From a checkpoint of a small mixture-of-experts model trained on Wikipedia.
Experts: 128 SwiGLU neurons an expert, 2 picks a token, a softmax router.
Training: a variant of SOAP for the experts, 597M tokens.
Below are experts of layer 4 (counted from 0) of a mixture-of-experts language model. Rows are named router (the router's row for the expert), gate (a neuron's input weights, with its number), up (a neuron's input weights, with its number) and show model dimensions 0-223. Each number is 128 + 24 x the weight over its row's rms, rounded and kept within 0 to 255. Numbers have three digits each.
After each expert's rows: "mostly gets" lists some tokens that are sent to it at least half of the time. This comes from a sample of Wikipedia text that the model never trained on.

# expert 116
router:127120127102097134154097126134130151147134121145104116169104129149158160201125115125093125147108137146126175125152142083114133105124103154128104123133097113141102120108147170135092086146176133135104134068122117163125126083166146125114077094156121112180140125100131151136125121158099106107144150148106168148101107135156144140155093119133109143149121159114145127098132142113159140090148151148105152159133138127109123107131109141078133122081136078139103141095120136145080124095142158152114136138084125129122127104109130133115153148106145127135154108092110101138154108123103100149151147147074127113107118097106140107195046137162133130113146164154132113143147137106123165148146
gate0:120153128101141121178095127130125149147108119068135105145124123131146157129171130111090124139130154087132140112096101142140134074119109148156085076104107135124112132111113145113159100130153108129111124144151129129126101140164097144147118155129074164118126148130112133119131121124131117094088121132166097160111115172133109148110084128125135123168112128113140112140112115137151108121112124160141110139159169121089121076157183137149121159123112138204136150148192102118131088092069124149146124114132159102090131119141095117137112165163144156102118159139170114135132117137134089124155077108116123126148120112116137135163180164117139168132153143104143097111125112161120182115136
up0:129122166162124145136107155132156103131111145157122122160142082094145107126143127140134098122141136126122116133121104127128135152165170139120160126157122140112113115104113124156090144142186129145131115116148127068125188155118120079143116052131170121152104106120159096146122159133127074108141126162115145107113131101105101148106147109165131117107155116167119137085173089118118141162133144126097137129087108127159127166110081137155114112129151120099155077122117129108153145143123102159113134108086122154184144152129166095153130115107135144173131110085145165147142137113111142162138115156140113132070134125114119096102111111152100151118112114164173097127128119160159095152137
mostly gets: " -;", " —;", " |"

# expert 46
router:164093141137114129119127107119100138164132110173105179152157148122116134164117124187127113184104133150106173146116124117113097131134155180134098156157115149124141139121160137115107082127134138099122176119134094165105122086146076121107087103154131139149144118113101099112133127133130087107148112149130128126094131085153104146143135074147106108150120143164127123106147143126142124120136144138110091166156142112128091100133103125122145109121148138150096147083132100126112118113145105143082125122132103160145139133133132120121166117115149078126119100093158154134139102161101150173088145122099122099145105089093150100156118135132162117152127184172139107136189118099141183129128
gate2:148146136097130142119151131128099140133146097134104137149134151118152171108146150115147125106115125092107130092121119100124135126123159102135150113152097114116214122123130172100121125125124098147131078108149089073114095124142146126089154121157160117168086098150112124134119133125110115098156164076093143129091163127132133144113093163114152143103085143133162138194139151144102100076127102169122111135139096167150089137097128096152155127141157146136118128124127144120116142152137143152184120169117113133132120135144093113122134104122106093157114158128115128156114129150123096127094135133149105111103114113129129180116129180143126106102153145192114082139147127109112133160082
up2:123095099135135159124149163147103148116129155153135062075119113098154128138131108103137113184138120119156135100121141109119125121145129116137105158157111150108100101173135101129138134127132131136136162174142109130155139133087124134140078146112127143105106118107108159126140167128172158125135097103124121099156124147103145130126128106105106124099108115118107157116146132042162137117104117147143135132139137115141158125128125135086132134129138105125144114174153148129139100132122165086096103091174185124166173107067085165152083147106158138126170130164124101154101090126137116144142104111135148094150180109127134095108092129087140148127100114107129156149127151147101123097102
mostly gets: "–", " .", "⁄"

# expert 42
router:123095119124100119156105097125145129158120138138117139136166137107137153186115123127119136116129175121109167152091139116108120119105171155131100132136122136126088087110122144102070132116172091110088174077118128128144139072159107113084113147184101133126135129112111146136149143149127085131153130138079152179126108142155142155150131127134142146146134123116138114139146170125132118092133131147091106149133134131154109140137096132098092154137151141139099115126114129119098128132130123143130126121125136173133134115107103106119209125061140097148164106109137127161151101161133115194094129163104073108128117088094150120185093112145139133109131144155088108131132117110126153143114
gate0:116148175085150103145162135136135152134139108168106156153118110135101104128162151135117102177115086116148128123110115108102101093118105090131121130146097124139141124099114118111136088120180127110120133170176157112154090151096125100134176135104121096101120126131126151153147104131133140167130147135134135103109120123112098117114064155129139158109159143180138128118149151162112146127133153120136141117143142117145098155194093111177149163117120113122099118087124107136122181133148161090150101110148126119109075094131145135160089121084138138142112099124159098146137101102072119122162141108123109142108138095090134098149131158129099086104158138133153131112112092114151100091136
up0:132125125119104163150111073101156109104131122163111122118139108130162147118131130143133119128134110105161103121115117151122106121082116148132118159109132152125160143072138145137129148129162106119115155136157143102127115117121131137112094134079095069125132134113138128131144120141119128125191159089153140075113075129133153116125085145118076116083138165156146136124118131152128136131110122105083146132149111107144115138103104101126159126107155136132130131093069164127136151151176100126165139139153127148124069146130151155140124157081135109145091134156107099133074135122115086146115145093123110108125200130102129138160138123130127126109206130158130141105182101117091099149104
mostly gets: "″", "°", "′", "N"

# expert 11
router:124126114089130117160100130118119165190142153127123132151156120128102128184121116148092127128107135144109175129132121124143115136128168131120128111128119134109107098124139121094124111203120123139094158114155136143125136078108097098111091133178113134135151151077096113146136132138133079137164136148078127147109154117145108129133133087169111113140131134162163103098141144154140121131134147124107094186135161106153121114151103190125112106086148139164126137136101144123080119135130118132097136123143100140128158104118087096114155116056149107103106127116114112145164087145145110156111142152059102084096140090112141137142119110157143118113146140167149132122116153115120169143113
gate1:123112159100113104137100147119121129092136119112124136184107085151078128124146111144100130106131152137116136189090114127149111126107107114142063182103105100125144112149143112135144124123138138099144136153123197131118122128101141103101121124114115095150103135155146145093144124122127109125130106122124135120077123151139165133113146141137123094081127124157142131167106150124127122130122176140121149059131154139135105135133104097120102148101147097137132147118139118144093138154101132132138093155129158135132129191169094141128120141120085108132143148144151087162094088124166092156123117111120152097156105150089163083086103143109132091168128096179135130092111144115170127095161
up1:101091126114137090124155139128115109096129084164132092156129105141139083117101141116092145102137137120144175129157107167148123107116139140115162154130136178125130131099157149138150134111155132182123109131164127132099140141150163153150147097116139136163112123108159068115123099121136123129106086127102129115118159104110118125153147134156137116115123156096126074092099111098166084119118150082159140128073131118121135105128133146133152123128150138181123159150148140110149102126140112127164103150140143138149119090105066142147122148088111137075153094126142162163106146134184162122149114200118138140132138130131152131101063133135136163135143131133138148148142122091075126124114
mostly gets: " seven", " six", " eight", " nine", " five", " ten"

# expert 9
router:147139086114129118167135109129135137155151124155109133128151135160098116165077088154116095149145180112140143126103139073139110114131176147140105099156118119105149104074168179139115131157143130136068149086117128149138142120144123104109096107139104121187135167114125159123151125192116080126135096135111133119128146094170131111150106126124123158150099116152141140139108123147170124117160142095092131136156124155143113133172108161127131093106140142146095151084113131112084112137121140101115123115124106158100158117058108114107162138084144074160130128126148119155170132114125136151130169129094106083132114085116133101142122119150141138143118145132141113122169126135147150127110
gate0:133094172118130126123144111151122105141124153151124144111113142140130133135115136143099150137083133127123105120172114105096138119121069118137161127190146163108134149154113154156142164109105109126141134078118156131143164132136165108108165115166105172151082124153169114106153131101115081119084129107114142133088155130148103107155130144108131168108147111151114094130177107118175147154137173112142140096142123153154124151114146095105144129128131071110100132134129120134124126129072124148136163136097126138113098105102102137080129089129113166185181109100134178128164163146121139129139113153064140093184145115097137136110117105120132128105100124125154121130132111120118149102108
up0:127150105127152125138113133099134117153108139140145141126092068143108109094123093153144144129165181156110115126143123167128146127131167128116098123043116099135148131129100149130136079170139160140121129133122090089138144155129079120162111138107149084143111131143118117136092160116117137120123168095148128108150103160109132150101119118118083069135126096141155178101103157118108137139135113133159159130110123101136123097134119123164126127129124190146151137122146111137155121111177117115094120146147132107126161126169191123141121134087168097094125142138121142121105088136131086144135155139157102166083116137161105119134125161111080143109160110122126143141106111142155079168123
mostly gets: " caused", " contains", " gave", " resulted", " composed", " occurred"

# expert 117
router:115099083133154145111131073101157171163137147151122131157122124155100134156095092144131123144094142103125171166164143111148125145113132167105088118130105139107128109135148113119111122151139120133071158103097120150154118084108130101121110081169122130138128158120104096104144167139142123139159145135100156174116139109136129101160093120123155119146088124130151117113122110112136134106180149104102144133159154123125120090128103139131163156110146163137109127088126148123108126125152132124071122158122120131125111151105065161125189137094131118086137118138099147171144118117134109179100148139097120134096136089125150112148114130146145145127124166131144114166173158081110188150105
gate0:151138164123143141152150100092120110062123125139139106143102164102136145142089101151130116124099136112118148140114159159171126134114150094113164154162154142117142121172170100155091083127108140150147175116136133104148137149135123118115083143129146120148088143135124172095146177130126124114155114148104101146161131152100091162093124119065105128114096133159172148128112152153126132167132143147124117113100143111158137162112150146132139110126130138147109115108077113139128097148155120130165125140133136150149142156130138162082092146129155144074164145088173131121144123131142084116141123139118137107161121114149172105099149116138129085115109110148154138151087149062169109122104
up0:086117144170147095125167137136104093110142104126153103118142154141132123149168133093131110143124151128118114163137099173163128090103086160120131107129181146144111150124128157135097102127091164126157148079090114105106075094172093124154112123177115122139128121124127159106130111099114153144157106134134115076146146149126137101124181084117064144100089144158129118131157091147139106125143106118117145139155112123159183129150115098068126101114136139094116093142123126089140081143127161188108125132141139133138138148091106136121091147126130114106154148091122142133167144158132163124090115119114097131118147124118121105124119130146179143129116170099108116133125157109136114125117
mostly gets: " not", " could", " never", " still", " would", " often"

# expert 3
router:113113152117122122165141088121142173147135164158129161152131110138126128172105100141115123116071142105120133138134144112144103135114126195107085109119106125101106146113147098132096135148126111142102153124147141193119129069128104094108090111133131140191129151120119099105154158163136099113124103130121157154094128143162090148161127113145094147184132125128120122136145121127170123092135121093106130127151144141143080083134121134111105101114152160135086153114120130089127100118151111133084112104100153130113123145077159128136165130079139110142117109084124094137154131140116132148134149141102109107062162113119147136136082133168160107146137140171138120128159153080125144144113
gate2:123074095119071123118149135159136140098115141137137138157155090124137147141150141144117116125129114127143142156123090154103117114113095171118135130102136178130098143102191151126105144121147162175115100071111133132144115164116090135081148156129113126119124112118125134168145144126133117141112162130112134091109111069142155172130100071136115152129129119120118125153149116119097115103122118130150137115118138147126147091134135183119098146106114141146154175132132094129169156120086104107112126134160164102118148116144156173114108096086153086074135109152163117099183144096145133123130118122180119141138174182096121131127126141103140123119091148139112143157146098163103105109126
up2:124129110133147128152091152124118140127134181140128118105132158095119187071117173142166108120137129168135184105129136108102110101165074050116129169122120134161139155166057150119108164144147150124146105129132123115128139128158131105102107083143123154148110118167118118138128113140119140116143105110152154105118095096121138124097128098123133128121112119126120126091108133150122101127115134149124135097162137090149127134118145083083140110158109131102134109125124132089122099115121118168118132114202106123142136108114159119169095155119113095141133113162126138120140139092129128098184065135136151099144110137145135126131197134153121121108084121122148121114085127140125145089145
mostly gets: " and", "\",", " or", "\"),", ",\"", ","

# expert 114
router:105120144115113103169143137091116164135120129142092156147110150125100131130085120123110082154110145141114156150131124098111127158148129163098116120136086146129109080079159169123085117148156110112113140090127079172141149095166135078126126096138111097161131130103130128111153125161132109142143165157115153136111129143179121153143108096171120104181126156138142123115134129119133147091142143160081105186122137123115113103164075125102127098104115137155107148127152141122109109096179124155090129111099103172109112140118128137130159137128163106114143099103110120142172116156130130142107147165108119130098144099114148096157091150157157137148128167173102099136160136089109136148130
gate0:125122113148102141128122088114141128127139136144118132118145102158118129137148162113135105167135128148154154128136098144151120129145117126108145120085112142094126127095142158110130101133156122100122109153096144146078132097123130124137128139165113106116130118105093102133141151143103109105152127128080132121124097095117144099127192096123156151179108153077158157146124155132092071095100123158125157152093147151141147071109113101150118125124143147088130143142117143131133081097103130120172170127176169128156094100122137114165107117147140164134122137153146138125163108108108160108105147103083110158160212181110112115127119117144083088087128118102171128145122140123094132118098
up0:070108142170114104150152107139150143143115153132113127149099092123134149124116186145127083159132100124115177135160097128112129133127145160097129119116133169058083128129159157156131127066127128121100125158083092135125099138128106128146095138138142141129095102126146097106116139134119129119115102108135142134130145130137152107162141147105117153134113106087140099114158115140123106108132101093157114122122089118110183147088143102100131113139121082130115098154104091060135112112107135139118159134144144131145099161122158119164109136101117129107108137109134186132177154110136146138134110101109128104132122094092088109137074110197118096119132095141131098146122108137171126112148
mostly gets: ").", ".;", " ISBN"

# expert 55
router:110098105120158136152124068114137160139117155161123126145135127145110111150127094129125129150103136140129160216138145113139121115160127168108085130132127110147132097114128130103116121111139113105094128130132072158122141102107112135120123097189105108148146155126082127102151164162107115111140122147115130169131139133122169124154083111144123116137130151144163139141128134136129136112178179103108122130150155109142114084131118164082109124088138179149097135118122124124122117123152138120050119138125135147129118162095074135130181129106142090110142124109123124149141105104102106176097158139120113128067155049120123122134106141154145139105143122117142134153151156100132163154105
gate1:087110106129107117124145130137117111098149124109135157142146157164107135112107080171157127105110132156100151159082111173098108111146116107086117127108143116127127084081143140128159142171096126091118125123110116112105140131108105132145141111145138132137104149119108133120151132130120108143119124154120128112156089102088175105126110126130080129118119107113164122126107095127129101159154115110108120194124090092142064107154131113109108099108137145144097115135116157137152131165151174085140155121134127146112146136137138110140116143109182093123202109135110135150162127112161119107115113174120159122139143179117113163134126066128123144153094154191080164142133130146111107109109
up1:147130096156113105137099155125120131095081143130111157126129138163134150140098174109066132124125089117108101079143143090101132124157145121157149133121163161133123135078110122121094131089132120131139137137171148151149153120142156126125172119123154102124101135132163121137132126159108113122150102120146128125137124129168087091158116146105128175090123112120145131174175097148151145145121160141116130101103160126141193138075138134135091084143115163127116126104126152120077111104112108103159177175126130155109115084139113120114093130142148096153108131120159153101103097174151147120150151092133091153147079133120130105121124169106125086147112116164143090130109164125144121135126
mostly gets: " then", " However", " now", " later", " again", " very"

# expert 61
router:110131150112127125165132071103115128156137156141136167152181141152112131177114101162106130131111174143107141130115125107097160121145129125111138134180087140129133115102156146138124125160117127112103148093133107170156153061122107094078099131122093108202136175067134163156134131186169100088168147140127134138136130103150111144134119125147148143149122108148138115135117147122137145122151128125138105166145152135088108098142109118131146126109126123156130135091157110128115105105168133091087113127103146139101112109109143101134132121115151103115117061099125102132146107108149113144127188156111119134107141095089129135151066113137159146155140139149110113119138142092118132155128
gate3:107097087146149160107125151130103137117160143129174135173169162118143109131117105152074133093119108147081120138106155129116143142145129118156111146166144126125090129142164150127090126118120152163123120111112183128142139120134114098115129129106130148110136157137162113165133127136109102129144118120108165097152098156132125151103106121136128144087116124116162135108135112121126094147123126087096098093146095128143139130117122124162097109091121132150129108127130149179098137130177114134080147113154066134110120104125166133089128084079114122108116163153156169140142139142120146107112130112089166137105173146123102105131156139130098148124189194130106162158095096159141181152107
up3:099129146083178106146153103173152092162155137099112128134127128118123108182113096117122127156133149114118141089142093108116107109123112146118138108118165124157142119132153128119169088102126129099121153171138095091196090152126141131119140101122145098128083152114141145110142089183127096102130112150152126149141088127121131122179128118093083110139110136106113105117130157134084117148105140138106142140148133163141150157110161158104120160110141115144110106086099149120151119151118092102138135141146135147070140128108154139100101159173086138135148122114104120104140114107131146095099106111139162142125156125104123139173159075155153083129089128127139151186165135138142104118129
mostly gets: " during", "In", " During", " in", " throughout", "During"

# expert 69
router:131126131106171153146111073084124120151103130164118130177124138132116130164115088119089108129105135125132154123142132109165071128109113155106117126136101102140123101107173111096082138153142137111125156047153130171138133136139103125119121122137117110165126139112131095137159132165098124115147126137126168141119109123141094098157136100146148127127118169135138122126163083132136114102171136124117141139152143132112103140151109141096129100091108095161149142094112113132119105114147115114107120113101095134123141098105128146100170118092173127144127115145124129145166084139135109175138185114084093123089153141119141140190120114149144145136118200136091092158159154136095164151122
gate1:121108129112135118136140085134147147137127092134121102154127105152108120157146126133101167174101151151192105171095128140169090125154136112136120097151134151115125181113118121153073128123092119117127083132114137142170127112166125124108130123088133122177126123106130153132151074132149116072094114137116157142109111160110162093125124145132161141116094129135135132106130116126165137133151108126100132095151129093143125188152141142124110087137165166131158115141184129135149153148103124133118102088121140104143126081120132156110119081156171122122133119166135173159103123128144098147153170136098086097174139117118082116155122147169133147132148159125147127173103136126095131147101
up1:144140141116088149170134151141154084100160149131129146148140094123114140125137111117124135137108115133126143147152132103100170159103133050097163140102133125143141102136131139131088094136138161117134157149163161118103132117114084105109154098112139136119167190126181146111084099100144126147163133106161116111134150144133157091140117119100095119121103128136107164124123160146115068162146146122112134121181150175117130148124153141156106064127100104184118142125127155094120120109141144116136140116109130160107114054150088115124113131139141107118098094160117180099138150128149152121151099113108105101101160109154160143144095149133157172117119122112141106144130152139141119137136
mostly gets: " Votes", " Apps", " ±%", " %", " Result", " Pts"

# expert 2
router:142108118121158093146153109113135161172122155153126148127164119108143153173118090140109113123106152154084156156147140109138110168101117144102086145142147118119115089072127135096120137154143124119099138075129085150133121116125134131090097106147159105119163140070125131147126147141106115147106142149096163141133151104169127157151080136152116109144134140190137117151128104154152141138139120131097120154156173110119137113156129188092087106107136141135133133092106143152073103131177142113100132122117087127115123107124114134153125133090136085151136134133096125152128100144156125153126144128072148078114187116119139137157092146171137144149132136167119127115115176109133157132107
gate3:148118122120157107129136133098161148111125119118094131145118127128097142122188117154099142126125125110153083137087139128133154145171155131114093132123168139130135136138098161154099114091108078115114139151145097084165141184094140135131087130086103071095139161155097085122113172145116111087092123183138135134161123148151158115131124142112201138115101127132123126131160134104140108125121108112109112113136128102158137108137136102093164132148095144122168133099130126149096152096125135121096120131120116156096150145116131127129111122135165087149141122129111146155103162125152119142106146156125126153070135140146156128080160085149158155113142127135119121080090141070180133116109
up3:129142114130109141124117157132121124144162111095135123121136111101139124095107135119101116145144180151125118134117127103117097118122125106131125128166121132102124140139138079075162120156142138140115131117124144138100141091139144124148152097191180187149148117137126174113136121095116133154149117170140104124132128086100121109138128120126124125081159134075169110141160124126096132122132128131127153142129142152104129120147164158142107173134183154157100144101103129105119116121139136079102112095155151105149182119087147144097122095145113138127109122118134112087121088097116108118203125144100154097186118133093126123082113156154078072120082096147097130142158095129114122094134
mostly gets: "  ", "   ", " MF", " DF"

# expert 18
router:132131151124103096144117142122147149157143138126107135163129133132170145167134118160089115118135119148130179118138105095151079108145127155122100091147100139131090131123138135119089104127136134127091134092150122168163117091135106117134105131134107132129128167118080111111175155141121082092166128151066154146121102121140117144166119076148124134154138144138166111157133123155143166099159148134129126114192164152141128071138079141075121086113115136129114149099095127109082077138165153126090153080084142143128136108103112148157154117106161101113142114122123128124153105120094136167134142131094109114073130126128149107125102156158138111167142135125113140139164153133135128147145
gate1:141141129154107135153133170099122121163126127164102133142159098138105104126130125131100132099116100154087105101092118122174128107128125117119160143155138123123158136075143104153108141102119183102157121132132155119116151164159127133141120099130147159110097127085138152122116129128126098137094165106136145125162175144135146113202129137160123101124111141112135102146100117118157099106112120100099112180174142089140141144110092129090130078176154134141165087125140139122101144117153126120108074095133091109116102109136138141128136138096109116138144160118096143156091149147075131087148128111133123168155136114179140119099139158131122124089124076133165123088123145102095128137178
up1:130119130206131155162174132128110141125140131099075121178117158148170092128116088142095129113140108098167122067146095136132142146145101133111135126141135125137156155116105083087093135118129143120121152135168123106119171099096104133171103116146076130109144162105160145134161108150158109121135148153148106116151135181165154163139154133095139157136099103150131146123117127168195165128113104135118161161125130182105115128129136164063098114142151131155129127159133099110100122145096131169104147125117141149044116126161114135145143155091142130106107114121110140130122140109117146109151134122160158138133159143143132125127148090113116139130130116113135131141125111128125111130112
mostly gets: " ;", ");", "%;", "\";", ".;", ";"

# expert 30
router:169091100093137145162139139119146138151126170154113150171103116145105139151110087145132116135156159149132138164084130108124101142156118127104112094171115133109080124103126144122085105143146121118114131093104097168135126109129127145070111087139114126132107140111117129135141103182145125146164132137104135135132155098168125152149119101134142131123127127185135114132129142132140152095132144150110129141188164141118082119126127134105133141097143147156103136086106156120104102084135139127099120134115128136132153121066091132104157170062129105106161117125091088126162076135119131169117152161101098093126134079114150122153094109170129122110121146182147126146145163115117169143122
gate2:140132099086104139140141111094092149122154096161125116119191146103110133160120114150090142128143147131147196129115088128109086095101132112149140133136097134085145116071086102153142111166129095140078145142163135155127114096137105112093116116088151137157137115124150146086155146185121139134151188113167148085091162158131128114089119112136129137103146103124119114146139173144115130106100102124102133124120133124114125109124112149121147102172115148142142136115157144102142108165164142156081117092147118116117076165108115126164126158145114093113089137118128161132115103147099128167137148137154104143135142143135092113124096152094166142133155132161155141123121131103099107133101
up2:113118095144113107109123126109124138081151074098112100119146132050156153102185139164120150178137147105125171160099081125093108128148126124115071120115121139131079185157153111123135107085100128140116141116114172128133149127119150125136134127130092114101152117134105129111122173106197155141113121150109137153153166140155125115096072121157140140099122149107124116140103117129083135147085106134149127101146083129139116144110135131140145151112117137126137111185171105111156122127134113156134131095123108068134125150147140137130142158166151123127107141069169091107135104146118104125121128144115126141152144112100118128083157111123123123151149160119113135145127178120137138158113
mostly gets: " Genus", " titled", " @", " entitled"

# expert 10
router:118130117131125121143131108106102192157136162142142160147151105116122145190066080171065126160107149100101162127134127085148091157106138155108112103153108134098122145078159142164104122139147115119107162106086114165170103081129134104093095111161143108178112153079115161117139117161119096118157166123098111144143146127122110122154105115154147131175086103153147132117125130133136121097163114122122128147142141135137135116167119134134141143127155123153117146093136128109119085105175127126103096123115148164121098140115111104102130142119140081096110119121153134150145133128143107142121144150089090107102165129097142117133080134143126103140129158157118116141125139101127168171119
gate1:125088142113115137121121128108096162074135117120157077141147118117126102125164090133077104119143108085109148097154128154166144142091134149126146126153135130111144158147116094142124149129118117135103147103139120127108122148149139118126151134125167106097059154140091114133154131161084142123172163138112160141139155195124170150140157107158125106151123081123166156140110122121109122132143121116160148132089068119161141121147074100159143152156142156139184133135145142141101112127119136160117155147136155147159114120110114141125114156141090101150136045086135131141141158128181139107134170121099147145114169104112156129116149129144133113127124138127119145116139151101166125092105
up1:104145157100173128122121149144110131115148126160126100126068178125128163131153137149161143149126100106164130127133117105141146097095135122152139156118150128088167143132119142099123155127128127128142091122149162119142111166120131152102176101114048136143133168166122107143139163100118133111099084132129177137133089094136099145164129144141141117156113159136071118165122132157133089109123121139129108128107131137120150120109111129114135128147114129106085104095133073145156115142139101114155130104109111133151116146113113105161143107111113148189160137113165122114151113134119113166109092100153196142118109152127060136105100131139137132135067134137137164122148129131072098124153
mostly gets: " into", " between", " to", " towards", " onto", "From"

# expert 85
router:147140120101152126165093103102136117123124145155102153169174107113113132144119090149128081133106161104125124139134117097148086121113113146092105142170149118136138076089127122121115161167147112132109135079140134135167158134112089132122120134155115116143131131101126150136151136144089124100156104180143162179164134084182116159159102127143138111172084116137139113135148118107172158134151120120111144149170151119123082113126110119122119128121126110154130142090128112149098065117122124105111151106081103140153158136121067148124152116107185118144128108153131142154148138113149105149100175142112100096120121128085131087182123134165162148133145132130115084117141145119106145156132
gate0:139122101080136129170153132093127103141148149117110140080109139065142174147126139126140113144122134093140134084117096107142110090125117127168096104108136156103119093140114115139115138126169112131158107136170105109137107121118130117122134130157159057135129134116169119181096130155117134166103140156118132126098140122106110132147130119133092138090129122139135123133120126122129130140146112136133125160113150075125076147136108114165157152160142104119121145115106149124146082183119179116136147048114097118171099163103128072156125131121123182140135130128125119147125121173105090138155144160115076170122121145124139139096131110158149165155122101130144131111150107155124121119073
up0:077109143102147119132152163137110117136135169123152143132098138108150149131113117103127161132137134114174144126125111153107100111140114173115121142144128128179163109089126123154121089161151104166129083166122093157140146100094123097103086108140136125138105115113133108139136168191102114164139146139145124123089148091168137116099162136109129122134090068078130139142129146119100113130154147130152112157095112119117137110136143143121099152122095125115103192091154172102145125132157108088162154095095119119154132093166111102187099102125089164132134198119121122133133164125117130140117146121117102151119109150102101163091120136152119127147151108126116102101097116120154118102121
mostly gets: "Personal", " Coordinates", "See", " Died", "Population", " Turnout"

# expert 67
router:143125114132118089132098091126150160156159148115117145125161122117156138146074097149138099173108172131136139118151096140119143114123114123142119156136121096153114111134162118114094119138133092110129153105107119145134151120126112098094126122158127103182136147107126172140140113158119075148140118128086154130138127106211106145139111122161132117124079116136169110084125137136163133106137143128128125141152145135110111114166100104120099118108142132148115165097118126116107098066132119106108126128104154152128139089098135158094133134106166079121135106091114117140179102106088135176135137146124122126117143095108143154148080166159120142125148209151133135181135144117149136167094
gate1:139123125160103132124141105107134145120120129109142138168164166145133141079112156145094093141127140150112146080128129150183141106116075091126112117121157082134116146121074124087089127149122141089152134161186130119116152145137114119070100104142102183160097137149123142128151123149155128096177143129111151115126091114160122109127147094100062172154158109127117093122131098135130143140122124136111157125124135136110123131143137092106140118082164167120116139147116144160152137110135102132173150140126100186142094131116139112102134151149141133115185130094140141097130082153101103169159140101110116143123110156152109159146124125092115128110161108130122155120174134148135159109133
up1:108137135169112080133115125082174132143143153111107146124141105129093137161141126112094133159149141138142151141142108138132132076185166120141149145143122149100164153147150092155104116144140107119140158097155089112133148130135173175145147122118155173157121164148135074170123137126155129139081084148177127115122132129100134127090161131161150075114118141157129129145168093138134139100163095089151103135147135159160097141123082108086065072150127085133125148128152151133132076129111142119128121143135123182089094140148141145153142112133146103145131131146156147095127119105136115129110121130113145100104122140133136096158139126148115109154126143124120107128148073144100143111114
mostly gets: " under", " along", " near", " via", " With", " without"

# expert 62
router:144126131110140144131140090125130172149158128155088145143172143163129132142069109171090112117146154118117152137142132099127109121130150209093124111149130125102139131071147142128087108170130121094056155118106115132130139093128129086127118105138147147174139149130107155148156133150107101128140146116123143132130133132140115130160117110133119140183106102113151135109109130141170155104135135107098125123182123140112102112165084146092123125108166147151123154124097103110091115131169146120109129102128148172084165128098106090092172109097154115143116113158146098142153085103155111140138153122098096116101144092097138114132113173173129145124121169139150098133153153125140124143130
gate0:169134133143147136098114187098110174135158091094144138142112124134142125134126130118103121143125130125112178101136114179120115128115111105126112125124151168106117145165097176133109114118135152088140140158110118125132118150132128100091117134194102131087138117114142128139167102130145112155149094135116124155141080158092128096144151127127122151147135155063188145066108183109134143169107133139131132132144178145122135088097099141160127092090127156138147129134126120065149121120174161107135086124109116122146114130131091139136116123154156138132100133076098141108124152108134164163152134136134118134108099122092097172103101162105127111121121138148174113124126110095143128095136
up0:157150108158130095112143108123140133098114156148129164135149142073094116141090139164141109115150119094079122167162145105156095134121124150152165161092104105126110117126155150107129147129132118114117178147116114149106155114125146124154118133134108132117110147116151132153116143096121126109141155122149119140069110112117112121127170140166127128101089140132099121148103131127149149155121173093119145142125118127139093139121142135097097135191183131107118145132118121122098189138134145105117067081105140062120145120068140172118134131114139089151136192097135167147164114076150161132096138134092121122133128141121146073130123129166123123077116135115134140148104106134126127118163
mostly gets: " where", " when", " because", " if", " until", " After"

# expert 75
router:138131120121137099152128103124092111142115166150092155140169151142119125139124101177093099156143124131113135126140118074155149120093143143133098147158122113152119082086128147136107130126143117136114141115159120167165124098128113127120110124126096147154103182098109136161131150147126096120154146181111174152129131073145107134185081124149138117166120118115127083108149137122163158108157168142110128174152135097136098107146123133109101135096116128149087153132132097111103119128117151139069130115097113136143110120080133102116160114111147111109115109092134102144215115104121125145120157194118113108127121120108138145135081157181149131157153140147122104131138167119151123126114
gate0:114117103144117113101173119133109153154128147118117124116162096123124169166095136090120099117128170119123152082153208141140128117114105127121103167131121132081128114130124137121147103165155120099118155099107124118135162108117116095189148164091087137123120106138122179169084153119154126135170165110088121154144178095135166121110123142116120130120100138142151082135118148108133159135131154121141071099103089069136103092128117149137152117106160124107077092171134110110156157122151162093135083151111133153110126103100128145146149124146124156114125136157149146125121112096172140125119125137153140127148117153110132132111145130137169138119105136161152088121130126128149100098095
up0:142121133134074098110151141068104120158156164113118114175163141141136128161123085175140128111160125150132154102152161162147131110137168106140144136115138095079160151085114127120107098142136146157157124133113105108127124104121127158153135124122119126141117092148129145144106095136114131123125135118123125145095143100101089077117104138129107111157146130131135129081105140162098162071148110136113163150092153139069142149203108149179110181100139109124093135132140131103125143169112142119109083135121130180181135097127125097126148175130123125091097105154171134103155135108137119150107149124139115124156113103120146131103105109129158108084107146125122130104111122143155103108121
mostly gets: " Stadium", " Championships", " Museum", " School", " Corporation", " Avenue"